config.toml
num_hidden_layers = 10
hidden_size = 384
n_experts = 128
experts_per_token = 8
d_expert = 80
d_shared_expert = 128
hidden_act = "squared_relu"
moe_layers = [2, 3, 4, 5, 6, 7, 8, 9]
router_score = "softmax"
normalize_top_k = false
routed_scale = 3.31
balance_loss = 0.000356
balance_bias = true
router_cosine_scale = 20.0
init_std_router = 0.0355
lr_router = 0.000936
vocab_size = 16384
norm = "rmsnorm"
norm_eps = 1e-06
tie_word_embeddings = "early"
optimizer = "muon_variant"
learning_rate = 0.0074
beta1 = 0.95
batch_tokens = [65536, 131072, 196608]
max_seq_len = 1024
train_tokens = 523000000
max_steps = 4183
dataset = "wikipedia_en"
Below are experts of layer 2 (counted from 0) of a mixture-of-experts language model. Rows are named router (the router's row for the expert), up (a neuron's input weights, with its number) and show model dimensions 192-287. Each number is 50 + 12 x the weight over its row's rms, rounded and kept within 0 to 99.
After each expert's rows: "gets" lists some tokens that make up at least twice as much of what it gets as of all text; "comes after" lists some tokens at least twice as common just before its tokens as in all text. This comes from a sample of Wikipedia text that the model never trained on. Tokens count by the router's weight.

# expert 66
router:25 46 59 42 51 39 38 55 66 58 41 56 57 55 25 55 64 40 66 46 64 48 69 37 47 68 50 31 56 72 53 48 31 58 40 51 62 49 69 64 34 49 41 34 68 59 61 46 49 73 51 53 33 50 58 28 52 40 60 33 95 65 62 38 43 31 80 44 76 48 43 50 60 54 39 31 35 60 50 51 75 48 40 55 59 53 34 29 39 52 55 59 63 44 39 54
up0:55 13 61 50 46 54 50 42 66 45 35 64 68 60 59 44 62 41 59 39 33 75 44 37 42 58 39 61 60 57 41 69 61 51 38 68 55 53 70 46 50 48 34 52 60 63 37 55 45 46 51 51 41 48 61 41 60 57 63 33 39 58 54 50 65 51 58 60 57 51 57 58 46 58 39 55 69 38 75 53 35 54 56 44 61 54 42 44 42 62 50 53 58 42 55 63
up1:52 41 50 50 54 42 55 52 38 44 58 47 58 40 45 65 70 41 17 48 52 47 56 55 36 64 34 42 64 51 60 56 57 38 49 43 67 43 52 46 46 55 35 33 53 62 50 52 52 56 51 44 58 54 56 65 52 62 30 50 60 31 55 58 53 51 45 61 38 31 55 56 51 31 55 59 50 68 55 42 37 55 52 54 34 44 50 41 60 77 51 80 53 43 50 29
up2:52 32 53 76 49 71 53 43 59 57 49 57 44 56 59 55 56 58 68 55 56 56 20 47 46 28 38 43 42 50 43 53 62 62 61 45 36 65 66 32 36 45 37 70 68 53 53 42 63 61 72 66 48 47 63 47 60 48 54 63 44 54 69 22 39 40 50 55 72 31 52 48 62 58 51 68 37 35 55 41 57 42 36 49 40 50 68 42 48 47 37 49 47 54 55 67
up3:43 51 39 64 54 64 59 69 50 46 48 47 42 52 53 37 64 53 53 42 40 83 35 32 33 54 39 50 42 68 44 45 47 52 65 73 59 43 40 38 24 46 57 34 52 70 57 50 27 46 77 41 72 56 56 64 60 21 38 52 30 58 66 37 34 58 65 49 55 58 47 52 45 58 62 34 32 42 69 51 39 52 41 56 22 43 55 47 36 46 58 61 49 67 45 49
up4:41 64 42 51 25 52 23 34 53 32 15 57 47 72 43 35 58 51 52 70 56 30 58 45 39 30 55 46 60 29 32 48 86 27 56 32 61 62 60 47 54 56 41 54 47 74 46 68 32 43 54 44 43 39 49 47 40 35 65 52 34 56 57 55 56 44 48 55 59 41 46 50 29 46 36 41 58 48 65 36 55 54 68 43 52 48 47 39 77 70 42 43 46 66 36 42
up5:49 49 57 34 45 54 54 45 57 66 54 54 53 72 48 22 43 60 57 47 33 54 51 55 39 63 47 75 57 59 44 49 67 71 54 63 53 60 46 38 54 43 49 45 53 43 65 41 53 69 60 47 49 55 64 60 63 56 50 47 43 54 59 43 64 54 61 46 63 41 57 66 45 37 53 47 35 29 52 59 48 65 64 50 50 58 41 44 55 43 51 34 41 65 55 66
up6:58 44 44 61 42 63 45 30 69 58 42 73 52 27 46 29 49 53 32 45 51 37 36 36 35 65 52 56 54 66 39 46 32 44 47 62 45 31 72 72 58 60 37 68 50 53 63 54 51 59 60 54 54 47 40 39 65 30 68 34 40 53 39 56 45 54 45 48 38 54 63 45 74 33 35 61 37 41 54 39 44 34 45 53 65 47 44 53 54 53 51 62 55 47 66 60
up7:38 57 55 56 69 57 33 83 26 45 23 34 33 73 50 59 64 62 51 24 47 48 47 61 46 77 44 64 50 29 60 51 59 63 74 47 64 60 69 39 48 54 70 55 54 62 58 35 57 49 45 37 27 47 63 57 51 30 40 64 51 68 71 61 36 43 39 62 43 48 57 38 62 58 76 50 48 49 76 65 48 59 54 54 55 75 59 48 39 40 40 33 33 32 46 30
up8:63 73 41 55 53 52 60 48 57 61 44 46 62 68 58 48 52 33 57 47 47 53 47 50 45 59 55 48 53 47 32 62 46 49 34 63 73 41 49 59 25 58 59 46 45 48 53 46 63 43 52 75 39 47 51 38 47 38 58 51 56 61 34 59 24 55 39 50 43 46 50 55 49 54 42 43 40 43 49 46 70 36 37 62 45 67 53 44 48 59 57 46 62 42 64 60
up9:36 63 37 60 35 46 41 50 44 57 64 54 33 34 41 72 38 37 60 42 60 40 48 38 76 44 58 52 45 32 37 65 42 73 51 58 44 46 60 53 52 57 42 64 54 57 61 25 53 57 45 65 44 41 43 59 47 57 51 50 63 72 25 49 21 36 60 53 49 50 55 57 20 39 62 40 55 49 27 37 66 32 41 64 63 41 32 44 54 59 56 61 59 61 66 38
gets: " K", " S", " s", " D", " B", " R"
comes after: ",", " of", ":", "-", " the", " and"

# expert 75
router:24 39 54 34 53 67 66 43 35 56 33 35 55 60 52 42 55 32 47 43 61 45 52 54 39 57 29 46 41 52 55 64 31 29 56 53 53 39 54 45 64 45 56 42 61 57 51 50 43 50 44 35 75 65 45 47 41 31 49 55 56 41 37 40 61 57 51 60 47 51 53 64 62 56 39 64 50 64 33 63 64 50 37 73 51 65 40 39 48 66 51 52 58 71 48 37
up0:72 65 37 57 51 39 46 58 66 62 40 61 52 50 38 60 68 60 27 70 65 36 39 46 53 64 47 65 61 24 48 69 41 49 37 39 39 37 58 46 37 33 36 63 38 54 37 58 73 40 65 61 71 42 51 33 38 49 49 56 31 69 40 50 45 35 53 70 32 55 68 53 64 49 57 55 37 62 47 65 47 45 45 69 40 52 41 74 56 62 62 46 56 56 32 52
up1:41 40 49 25 55 49 54 41 48 58 49 43 37 52 41 43 27 51 36 43 42 55 40 61 35 38 46 42 59 31 49 48 54 56 49 33 58 69 43 61 36 39 43 28 63 47 49 58 43 56 37 47 52 40 54 47 41 61 42 34 36 30 51 57 76 64 30 58 50 38 72 57 42 37 55 67 57 57 41 48 49 55 51 65 55 53 51 52 55 44 45 39 66 49 53 56
up2:40 59 47 66 63 44 51 32 44 50 62 65 31 64 53 54 53 26 38 46 41 42 44 29 74 45 47 42 58 81 58 26 49 58 67 44 59 72 41 55 54 46 58 47 62 25 74 58 38 51 33 53 64 57 50 57 65 64 56 39 29 61 46 30 21 36 46 48 47 59 45 59 43 47 63 45 36 61 48 52 51 54 36 51 44 54 42 53 42 71 53 37 68 53 56 53
up3:40 52 32 54 43 58 61 63 52 30 54 52 61 55 61 44 37 61 43 47 43 41 41 51 48 41 37 38 36 52 48 49 51 49 38 64 45 67 30 82 72 55 66 43 27 62 50 41 32 43 47 50 39 11 37 45 26 46 67 49 45 67 51 61 55 58 52 36 57 48 40 39 54 51 43 11 67 56 66 78 52 70 50 67 57 26 34 52 34 33 39 40 57 59 44 67
up4:59 63 46 44 66 34 42 42 42 55 44 68 65 72 52 52 54 41 41 65 50 48 32 40 62 37 47 38 51 64 43 57 47 65 43 42 46 62 34 55 41 38 38 46 48 34 58 65 54 65 41 53 68 63 42 87 64 57 48 58 38 35 55 43 52 46 43 52 45 32 44 53 64 62 52 24 47 64 76 63 40 36 52 18 54 17 42 53 52 31 54 58 52 69 71 36
up5:70 57 66 53 30 61 66 44 52 38 41 38 77 63 63 64 50 52 59 39 46 69 46 52 45 45 47 34 49 41 63 52 65 44 61 40 44 71 51 51 56 27 47 49 40 38 56 57 39 35 51 28 61 58 51 61 48 36 34 41 41 48 42 44 43 62 44 37 39 38 52 46 50 41 44 61 50 44 53 49 43 45 41 54 54 69 56 48 64 50 38 34 41 55 65 57
up6:52 57 50 39 45 51 55 48 55 59 49 63 45 75 38 69 59 40 54 30 45 51 45 40 58 52 42 32 56 49 48 47 47 33 72 48 61 76 42 28 55 46 77 33 33 52 46 71 44 47 53 33 41 37 67 69 42 49 33 45 41 45 48 43 45 47 14 48 47 56 68 63 33 50 47 56 43 41 61 41 46 60 31 94 39 51 31 35 41 56 56 68 34 47 31 59
up7:50 40 56 64 52 63 35 38 41 56 38 45 46 46 41 40 50 43 40 52 37 67 46 36 40 49 37 35 45 27 67 46 42 44 22 55 65 38 47 61 50 38 41 46 61 40 37 52 50 39 73 62 54 56 47 40 63 48 44 46 55 53 42 31 35 45 53 40 74 62 55 54 45 63 31 57 31 42 42 54 51 53 45 33 64 61 54 49 43 38 64 35 55 38 77 57
up8:52 36 37 46 39 56 59 54 58 35 46 46 52 31 52 52 45 45 36 73 44 46 32 48 80 48 56 46 64 42 48 52 64 52 58 45 27 45 62 56 59 49 39 66 57 45 60 64 49 60 55 49 56 37 43 59 50 44 68 40 45 48 38 54 50 64 47 50 23 49 39 51 43 46 41 41 72 54 63 39 47 51 52 43 54 43 45 63 38 48 56 62 56 48 32 54
up9:48 36 63 53 40 70 46 60 57 21 49 51 58 51 45 48 55 65 26 53 65 53 29 43 24 37 61 50 41 45 63 68 65 48 28 31 58 69 40 45 49 63 22 29 59 31 49 35 56 62 41 68 78 48 42 48 41 63 70 75 46 33 61 45 60 51 52 57 51 16 42 32 34 47 54 39 66 61 29 34 38 41 56 44 41 69 64 72 48 68 39 45 55 37 52 55
gets: " L", " Ch", " comp", " l", " Bl", " Gu"
comes after: " the", "-", " of", ":", " and", " a"

# expert 50
router:39 44 53 45 52 41 43 33 55 64 55 49 45 42 42 33 77 53 33 52 38 57 52 45 72 54 61 90 37 68 40 50 66 58 46 77 62 79 57 49 41 70 44 45 46 64 59 46 56 27 61 40 45 44 40 59 63 70 36 59 51 35 54 72 31 40 42 33 54 29 59 67 51 25 24 41 31 52 48 64 49 55 66 70 55 59 37 52 58 31 63 26 40 52 60 57
up0:33 44 58 38 60 56 69 44 50 59 34 37 69 65 79 44 55 74 51 45 53 26 50 54 59 35 51 68 42 58 63 52 52 76 56 52 79 51 53 54 38 45 60 43 39 38 55 54 65 34 47 54 44 28 50 38 34 32 30 42 45 55 49 38 47 51 54 27 56 42 42 50 64 47 55 69 45 57 44 41 72 44 39 19 56 78 57 33 49 69 61 45 62 70 53 48
up1:57 54 50 48 57 45 57 53 37 43 67 51 58 57 46 54 70 58 46 37 35 33 45 34 44 67 50 07 28 40 19 61 63 47 51 43 53 45 21 50 56 34 57 48 48 59 43 47 53 27 57 59 23 43 72 59 53 30 72 41 62 50 44 60 61 37 43 73 50 41 39 63 51 60 42 47 55 59 63 64 52 41 48 65 53 40 58 43 58 32 49 63 58 39 65 57
up2:73 54 50 66 51 53 38 62 55 60 47 33 62 39 34 69 41 39 45 38 52 48 63 44 54 49 59 61 52 36 45 43 55 64 56 44 42 70 27 52 54 28 41 64 51 50 51 30 46 40 58 44 68 56 39 51 65 50 36 48 33 45 50 41 44 60 50 62 49 60 52 52 61 37 66 39 49 35 48 72 48 68 48 46 46 53 41 79 43 36 63 45 45 43 45 47
up3:45 39 31 66 74 63 64 33 57 64 50 46 58 62 51 47 36 49 58 37 51 56 45 48 47 45 45 60 49 54 43 33 33 60 55 39 57 44 40 55 56 64 57 41 42 51 59 66 62 44 40 29 55 75 34 64 24 20 41 40 66 49 33 65 72 63 45 42 60 48 70 56 55 51 51 56 58 44 61 57 57 44 25 56 65 35 41 60 31 66 30 64 39 65 40 75
up4:50 72 53 59 46 42 43 47 52 44 59 58 34 46 51 30 57 32 59 43 43 50 32 41 44 55 61 48 54 52 71 50 45 49 43 47 64 29 33 54 49 52 64 63 52 50 59 69 58 43 40 58 50 26 38 50 59 52 59 63 41 43 47 82 75 47 64 49 42 45 34 58 46 51 62 45 59 56 51 45 53 54 48 48 45 52 33 37 38 39 51 47 42 54 64 36
up5:65 62 42 59 60 48 68 53 42 42 36 45 31 59 50 47 45 52 48 36 44 60 57 48 38 37 59 50 40 50 47 23 53 36 77 68 46 44 32 56 54 49 61 40 62 29 54 67 49 48 42 62 49 54 36 50 56 56 65 56 66 56 71 38 51 67 63 50 42 59 34 55 57 29 49 51 72 40 52 56 62 51 39 47 45 37 30 34 46 50 36 64 52 51 35 57
up6:46 39 42 33 58 47 49 71 23 27 54 31 62 54 49 50 47 58 45 36 63 65 36 58 57 54 46 39 47 30 52 30 34 72 42 29 56 40 72 44 52 56 57 49 39 61 51 63 41 57 30 36 32 56 29 67 54 56 65 41 72 57 47 48 42 67 44 59 40 42 47 55 49 33 43 65 75 76 48 46 56 54 51 36 27 62 62 45 55 47 42 54 24 31 58 62
up7:43 52 40 54 66 58 61 27 44 55 37 58 44 57 67 53 46 53 35 42 44 58 56 57 76 64 54 27 50 50 51 46 60 68 48 39 55 45 56 74 74 45 57 53 54 39 50 36 65 50 64 59 52 57 46 48 31 74 56 43 25 59 30 50 31 39 25 50 42 67 56 71 55 27 61 69 69 51 53 53 33 79 64 82 39 89 32 51 38 53 66 50 66 40 56 53
up8:49 41 56 50 61 51 70 52 61 31 46 72 21 60 46 32 58 42 61 53 43 73 67 70 68 57 33 43 47 57 47 54 54 64 35 52 60 55 72 53 37 32 41 48 45 31 58 33 53 60 55 66 58 37 37 63 41 22 44 57 57 34 59 63 44 47 37 55 41 74 44 38 63 32 65 61 44 59 47 39 44 50 41 37 53 38 35 35 38 41 54 54 55 49 82 54
up9:43 36 38 54 69 64 40 49 34 34 37 54 30 46 56 23 36 36 40 70 43 80 60 61 40 33 57 53 40 48 49 76 56 49 42 42 72 57 58 60 35 57 43 54 42 53 38 32 63 38 58 65 52 72 56 44 66 53 49 49 49 62 39 52 42 42 48 52 67 44 57 54 44 57 45 60 51 40 68 38 45 23 62 45 57 54 32 61 41 55 62 25 68 42 53 41
gets: "0", "1", "2", "3", "4", "6"
comes after: " ", "–", "00", " (", ".", "0"

# expert 120
router:44 52 50 70 47 49 42 49 72 42 72 55 25 46 54 64 65 46 53 44 48 46 60 58 32 64 45 41 47 49 63 61 24 43 49 77 34 44 74 60 48 60 65 62 52 54 70 38 55 53 40 60 51 43 57 66 48 54 52 44 49 64 36 46 43 70 66 53 55 13 46 53 33 68 35 53 31 56 45 28 45 51 58 51 54 60 63 34 70 43 67 43 62 44 67 50
up0:38 45 14 59 59 47 63 49 51 57 48 60 54 43 61 58 68 44 36 43 20 47 42 32 62 51 30 32 44 45 53 55 40 37 65 46 61 54 34 42 52 49 65 48 46 33 43 34 31 60 52 81 59 45 66 47 42 55 41 48 56 63 59 43 72 52 30 36 30 66 64 43 53 39 84 49 31 64 41 33 52 64 47 40 46 55 50 36 37 39 43 46 33 48 30 41
up1:48 47 59 52 18 49 71 40 51 32 40 64 52 49 43 36 63 57 52 60 45 50 39 35 58 40 39 60 18 64 49 36 51 61 60 53 35 62 22 54 55 52 43 60 59 33 57 34 56 75 49 76 30 55 43 56 39 50 67 58 61 42 50 47 60 36 46 53 57 53 32 66 53 45 52 29 70 30 41 45 48 39 60 51 42 41 56 46 52 59 79 55 62 61 46 64
up2:67 49 59 52 65 49 22 60 47 46 56 65 62 65 49 49 60 40 69 43 58 57 15 43 30 60 56 48 75 71 50 52 50 43 45 62 48 64 41 40 53 62 61 41 54 35 61 52 52 39 36 59 55 46 70 43 63 60 33 43 41 64 39 51 70 53 43 40 42 61 73 63 60 47 46 45 59 31 63 53 33 68 39 63 53 42 61 49 41 51 35 77 44 64 31 52
up3:66 36 53 33 30 39 58 61 47 64 67 49 50 67 44 66 75 54 34 67 55 54 55 61 27 55 47 47 65 60 66 37 46 37 68 45 26 35 50 54 24 73 69 47 45 53 61 39 66 59 45 51 69 59 40 59 45 50 64 40 72 56 37 34 53 56 62 40 49 58 54 64 51 39 44 51 31 46 42 46 59 35 47 58 57 48 32 57 44 59 58 50 54 56 21 46
up4:46 63 44 51 82 67 35 48 51 51 55 39 36 28 62 50 40 55 71 30 44 52 51 31 62 33 51 33 56 37 39 40 42 63 56 40 51 60 53 41 57 51 52 51 51 69 53 66 48 47 66 43 63 51 53 49 70 55 64 64 53 47 43 52 60 53 45 72 57 49 53 57 51 50 49 60 49 59 40 43 35 40 55 38 47 49 53 51 56 80 50 60 68 17 41 59
up5:29 35 59 30 25 45 40 67 47 52 74 42 59 39 58 64 58 63 43 41 74 63 63 55 44 58 29 60 55 65 36 58 64 73 49 36 47 47 60 42 61 44 26 54 39 60 46 38 41 29 43 22 44 40 57 54 38 70 47 56 41 51 64 33 58 54 45 53 60 32 57 23 36 30 30 45 35 68 53 52 62 45 54 60 51 46 63 65 61 40 58 31 62 46 23 42
up6:40 71 60 45 51 69 50 67 61 38 60 53 53 48 65 50 54 52 53 46 46 29 55 82 48 53 40 49 44 45 51 63 52 49 51 50 53 55 55 35 61 34 55 58 74 58 40 37 59 57 55 60 50 42 49 51 49 70 63 40 50 77 44 57 19 26 43 70 57 68 51 51 21 52 50 54 30 41 28 63 52 36 59 49 32 46 45 58 55 32 70 28 47 40 44 39
up7:38 42 36 54 55 51 58 31 57 52 41 47 54 49 67 23 48 65 64 37 57 40 60 42 45 52 49 49 45 53 59 54 49 51 63 30 58 59 43 40 54 39 54 56 39 38 49 34 25 58 33 65 52 35 64 51 66 64 55 64 63 58 55 61 47 48 41 58 54 72 35 31 58 78 52 75 54 58 55 64 44 51 41 62 45 52 43 61 53 46 50 39 48 57 58 67
up8:40 50 53 62 53 53 46 51 65 38 54 41 41 44 41 44 59 43 42 61 35 47 38 53 37 49 55 75 40 73 71 51 52 34 34 58 49 49 52 40 39 47 54 54 53 67 63 45 70 34 73 38 52 74 64 41 72 48 35 53 60 79 37 30 55 48 62 58 40 56 51 58 57 53 66 35 49 39 39 63 75 35 55 61 45 43 44 49 39 38 44 37 62 31 51 38
up9:54 41 52 70 49 40 25 36 65 36 43 60 51 55 44 63 48 37 43 62 43 39 63 50 38 52 52 53 32 55 45 50 53 62 37 46 54 77 44 25 67 42 23 37 42 57 51 44 62 47 48 62 74 58 52 22 54 52 68 46 63 64 46 53 58 42 57 76 48 60 57 72 31 54 52 70 28 54 37 58 51 45 54 74 46 29 49 54 59 46 43 53 55 40 35 30
gets: " |", ",", " (", ":", " —", " from"
comes after: ")", "0", " |", " —", " Win", "1"

# expert 13
router:57 50 53 56 70 42 35 66 33 47 65 63 52 54 50 41 57 54 35 46 49 47 39 67 59 67 65 62 71 59 58 46 56 99 65 73 71 44 47 38 61 49 41 39 39 67 69 34 54 46 53 29 17 43 50 58 43 55 28 44 58 67 43 60 34 42 43 47 28 34 70 54 63 48 57 46 49 56 37 53 33 53 62 61 40 52 50 52 54 46 57 30 57 52 42 47
up0:47 57 42 35 57 51 48 54 44 47 54 41 42 56 57 66 65 40 57 51 50 40 60 43 54 42 37 53 44 56 56 62 64 49 61 55 58 45 55 37 54 40 55 47 41 57 64 35 42 49 48 52 49 33 36 55 25 52 59 58 48 34 36 47 30 41 37 41 66 48 57 31 58 24 49 43 58 43 52 47 40 41 57 56 61 34 47 44 41 66 30 50 50 63 35 73
up1:58 43 51 44 41 30 25 39 27 45 45 33 37 37 52 56 37 56 41 51 49 59 52 52 30 62 44 44 60 41 56 52 63 54 68 47 79 46 63 62 52 63 56 43 71 43 45 59 47 57 57 52 53 62 58 48 57 26 42 58 47 50 63 67 66 62 27 55 52 41 42 68 50 54 51 65 31 42 49 46 42 38 33 29 46 39 66 56 51 62 56 62 62 55 50 54
up2:43 61 44 52 57 55 64 42 61 43 59 62 50 49 52 52 33 41 72 36 40 34 42 38 50 33 39 51 34 57 47 72 56 40 35 59 45 60 41 48 42 54 47 47 61 39 47 58 64 58 65 39 74 34 29 28 38 41 60 61 64 39 52 23 79 59 38 37 58 31 53 36 54 50 62 47 56 18 61 63 49 42 44 47 45 53 75 58 41 63 61 41 73 61 52 59
up3:57 62 59 66 52 48 35 40 35 47 73 48 48 54 50 56 56 44 42 53 68 56 48 65 31 33 44 68 27 49 56 42 43 56 65 59 66 48 19 40 61 47 64 56 51 58 42 43 54 40 70 48 42 67 45 28 55 65 57 44 51 71 36 77 85 49 60 69 52 37 43 47 55 51 33 40 51 55 60 52 42 53 51 19 42 45 68 64 25 63 58 34 39 46 48 26
up4:71 51 57 58 33 35 49 44 40 45 39 45 41 41 47 39 51 71 55 56 49 64 77 59 38 46 72 45 52 63 32 65 41 54 33 39 53 50 35 64 32 44 58 54 59 55 39 56 40 63 56 33 45 49 57 54 69 45 65 55 53 53 34 49 47 39 44 41 35 39 34 49 43 46 43 55 49 65 67 53 42 44 75 49 65 50 48 59 47 35 56 53 58 79 48 58
up5:37 30 33 27 37 61 45 62 84 41 38 32 54 60 49 39 44 60 60 51 40 45 46 49 64 45 51 26 37 58 43 36 31 47 49 56 43 40 54 26 56 58 67 42 25 54 60 39 32 33 55 51 36 64 50 54 46 49 53 39 41 66 55 42 60 45 49 53 28 60 49 42 47 67 53 52 66 53 57 61 58 41 63 50 65 49 23 68 52 37 55 51 42 51 40 55
up6:48 49 56 36 57 36 49 68 64 70 31 47 52 50 49 30 64 30 62 46 38 39 49 33 48 57 33 45 35 58 48 66 52 65 50 46 48 65 47 53 65 49 69 43 56 33 43 61 56 55 44 23 48 47 48 53 54 44 52 44 66 54 51 49 32 73 48 34 34 75 26 51 55 54 58 51 53 57 68 34 56 47 54 60 36 30 41 57 37 39 52 20 58 56 47 51
up7:36 55 44 65 35 57 48 46 39 61 51 29 27 50 72 27 49 47 46 42 47 66 51 83 62 53 38 73 56 57 31 65 32 60 60 45 45 46 45 56 58 62 45 61 60 63 37 63 47 42 47 68 64 39 57 56 50 36 59 46 41 32 56 53 60 37 47 67 61 80 60 73 55 30 60 51 41 53 50 43 74 45 24 47 47 36 26 49 40 54 64 48 66 47 33 32
up8:65 45 51 51 82 58 66 53 66 65 53 77 53 53 40 51 36 46 40 39 53 54 33 60 35 48 42 68 37 52 51 42 40 61 42 51 69 35 39 60 69 71 48 45 44 55 21 49 47 41 39 61 72 45 56 54 58 42 30 48 36 57 49 41 39 46 61 53 41 58 11 50 25 34 57 53 55 50 32 42 60 52 57 44 59 51 52 40 52 48 30 47 63 28 36 70
up9:53 46 49 46 64 58 61 55 50 59 26 42 57 26 79 47 61 51 59 61 39 56 54 64 55 59 31 42 37 49 38 50 50 73 46 39 38 52 72 61 62 29 45 48 37 39 46 57 44 66 30 50 52 55 27 38 51 53 77 54 56 40 46 50 35 46 50 39 53 66 31 70 54 50 19 71 47 55 61 69 44 65 49 45 60 50 43 39 35 52 62 60 37 67 51 61
gets: "0", "5", "00", "3", "6", "8"
comes after: ".", "00", ":", "10", "–", "50"

# expert 49
router:76 64 20 68 43 65 44 45 44 44 35 44 32 41 50 35 60 50 36 59 36 55 50 71 36 56 90 49 45 66 61 69 42 50 55 58 50 37 55 38 39 43 47 37 43 57 65 34 57 49 48 42 55 58 22 82 46 44 75 41 44 59 49 72 57 59 48 55 54 32 49 47 58 38 42 54 23 69 69 54 45 28 72 52 50 31 62 47 62 32 51 35 66 73 30 38
up0:42 70 43 57 54 57 46 42 33 36 39 16 39 54 56 27 70 60 47 40 52 42 56 70 39 44 46 68 63 46 43 68 61 54 46 26 52 58 55 48 34 66 51 60 48 60 60 38 67 54 72 39 61 56 40 55 37 39 44 49 53 48 60 41 51 48 51 70 61 23 49 60 46 33 74 52 36 56 55 45 49 17 66 41 64 41 15 60 49 49 59 70 43 51 56 64
up1:57 58 59 60 29 41 45 47 49 64 46 44 45 41 41 37 44 27 67 51 45 42 48 27 59 32 63 66 30 34 43 63 43 45 59 44 55 38 45 47 48 58 69 56 43 35 34 43 55 43 44 69 69 47 33 56 42 60 24 57 51 28 46 64 67 70 54 48 43 57 42 38 45 65 52 59 31 41 45 41 62 46 42 54 43 46 52 51 58 60 38 43 49 51 57 32
up2:46 39 57 71 37 33 36 43 30 54 50 67 35 43 46 58 44 44 26 74 21 54 64 31 59 56 51 61 54 48 53 64 54 51 42 34 76 49 63 56 62 50 23 24 53 55 64 26 61 56 54 39 70 65 40 64 70 60 42 32 36 37 28 62 39 41 43 45 32 33 40 57 43 44 39 41 68 29 49 46 45 47 48 63 54 53 69 53 28 46 58 55 43 53 52 62
up3:46 52 65 58 43 63 40 65 55 59 71 41 48 42 59 47 58 50 52 47 43 33 60 67 32 55 63 56 49 65 54 36 45 38 40 62 45 24 31 54 56 62 66 45 57 37 34 68 53 34 43 59 54 35 50 44 63 53 49 82 79 46 35 44 45 26 56 49 69 48 53 77 69 43 39 67 53 42 67 55 45 48 47 44 52 43 41 55 53 66 49 58 38 62 42 39
up4:61 47 37 55 52 54 53 58 55 44 41 51 43 44 41 73 57 58 58 81 34 42 43 60 45 54 69 53 44 46 60 30 69 51 42 59 57 74 37 47 42 49 60 38 43 44 56 50 54 44 55 57 65 46 69 46 30 62 38 54 46 37 69 38 51 24 60 40 44 53 53 49 40 40 51 53 38 55 66 37 62 61 46 40 37 32 51 44 55 48 50 55 69 37 70 55
up5:55 60 54 58 46 53 47 50 49 24 51 59 36 65 56 62 46 53 42 52 66 43 65 53 38 46 52 51 52 50 50 43 58 66 45 54 43 63 78 35 40 60 63 57 58 47 53 50 63 61 62 40 26 42 53 35 37 68 69 52 63 36 61 44 64 56 56 54 52 36 59 62 62 59 66 48 35 70 42 40 50 53 68 35 55 48 42 48 48 35 50 43 58 53 51 54
up6:63 81 50 58 54 66 59 36 57 57 52 35 47 63 52 80 94 26 56 50 35 53 56 56 42 55 44 54 22 39 60 57 56 57 66 44 40 40 43 51 37 48 65 60 42 52 53 40 55 52 38 70 43 25 32 49 43 72 50 40 28 48 36 42 60 35 55 39 59 54 62 50 45 66 56 49 46 31 45 50 42 41 54 57 59 61 64 59 49 65 50 34 47 48 51 56
up7:39 63 51 55 43 43 56 36 45 70 56 41 63 60 67 44 75 50 47 46 69 33 64 42 57 33 30 61 28 56 62 65 50 45 20 52 42 28 44 41 40 58 43 64 76 30 49 46 75 41 75 57 65 54 37 40 50 36 36 35 54 37 52 81 48 58 49 57 73 46 42 42 69 57 50 70 55 46 59 55 35 63 53 70 43 57 57 53 56 54 79 52 48 46 62 41
up8:71 67 53 47 45 46 32 49 37 58 55 41 58 52 55 46 61 56 31 64 41 66 59 53 52 33 26 34 70 40 49 34 29 46 54 49 46 36 37 66 80 38 53 43 73 35 53 55 44 61 68 59 41 49 39 45 59 57 49 50 40 51 24 56 39 62 40 46 75 42 34 65 61 58 45 48 65 47 36 46 50 50 27 57 54 61 48 42 81 56 43 38 53 37 73 37
up9:19 32 61 68 55 47 53 49 53 44 52 48 66 51 39 52 59 47 34 65 55 44 35 28 53 32 69 39 70 49 47 45 54 34 48 58 54 38 49 43 51 43 48 48 96 43 64 34 43 60 71 50 35 45 64 58 57 39 61 26 45 49 53 44 52 60 41 47 49 54 39 59 41 56 49 48 65 71 32 50 65 65 43 48 29 41 67 48 55 47 36 56 34 61 76 54
gets: "2", "1", "3", "0", "9", "4"
comes after: " ", "10", "12", "11", " (", " $"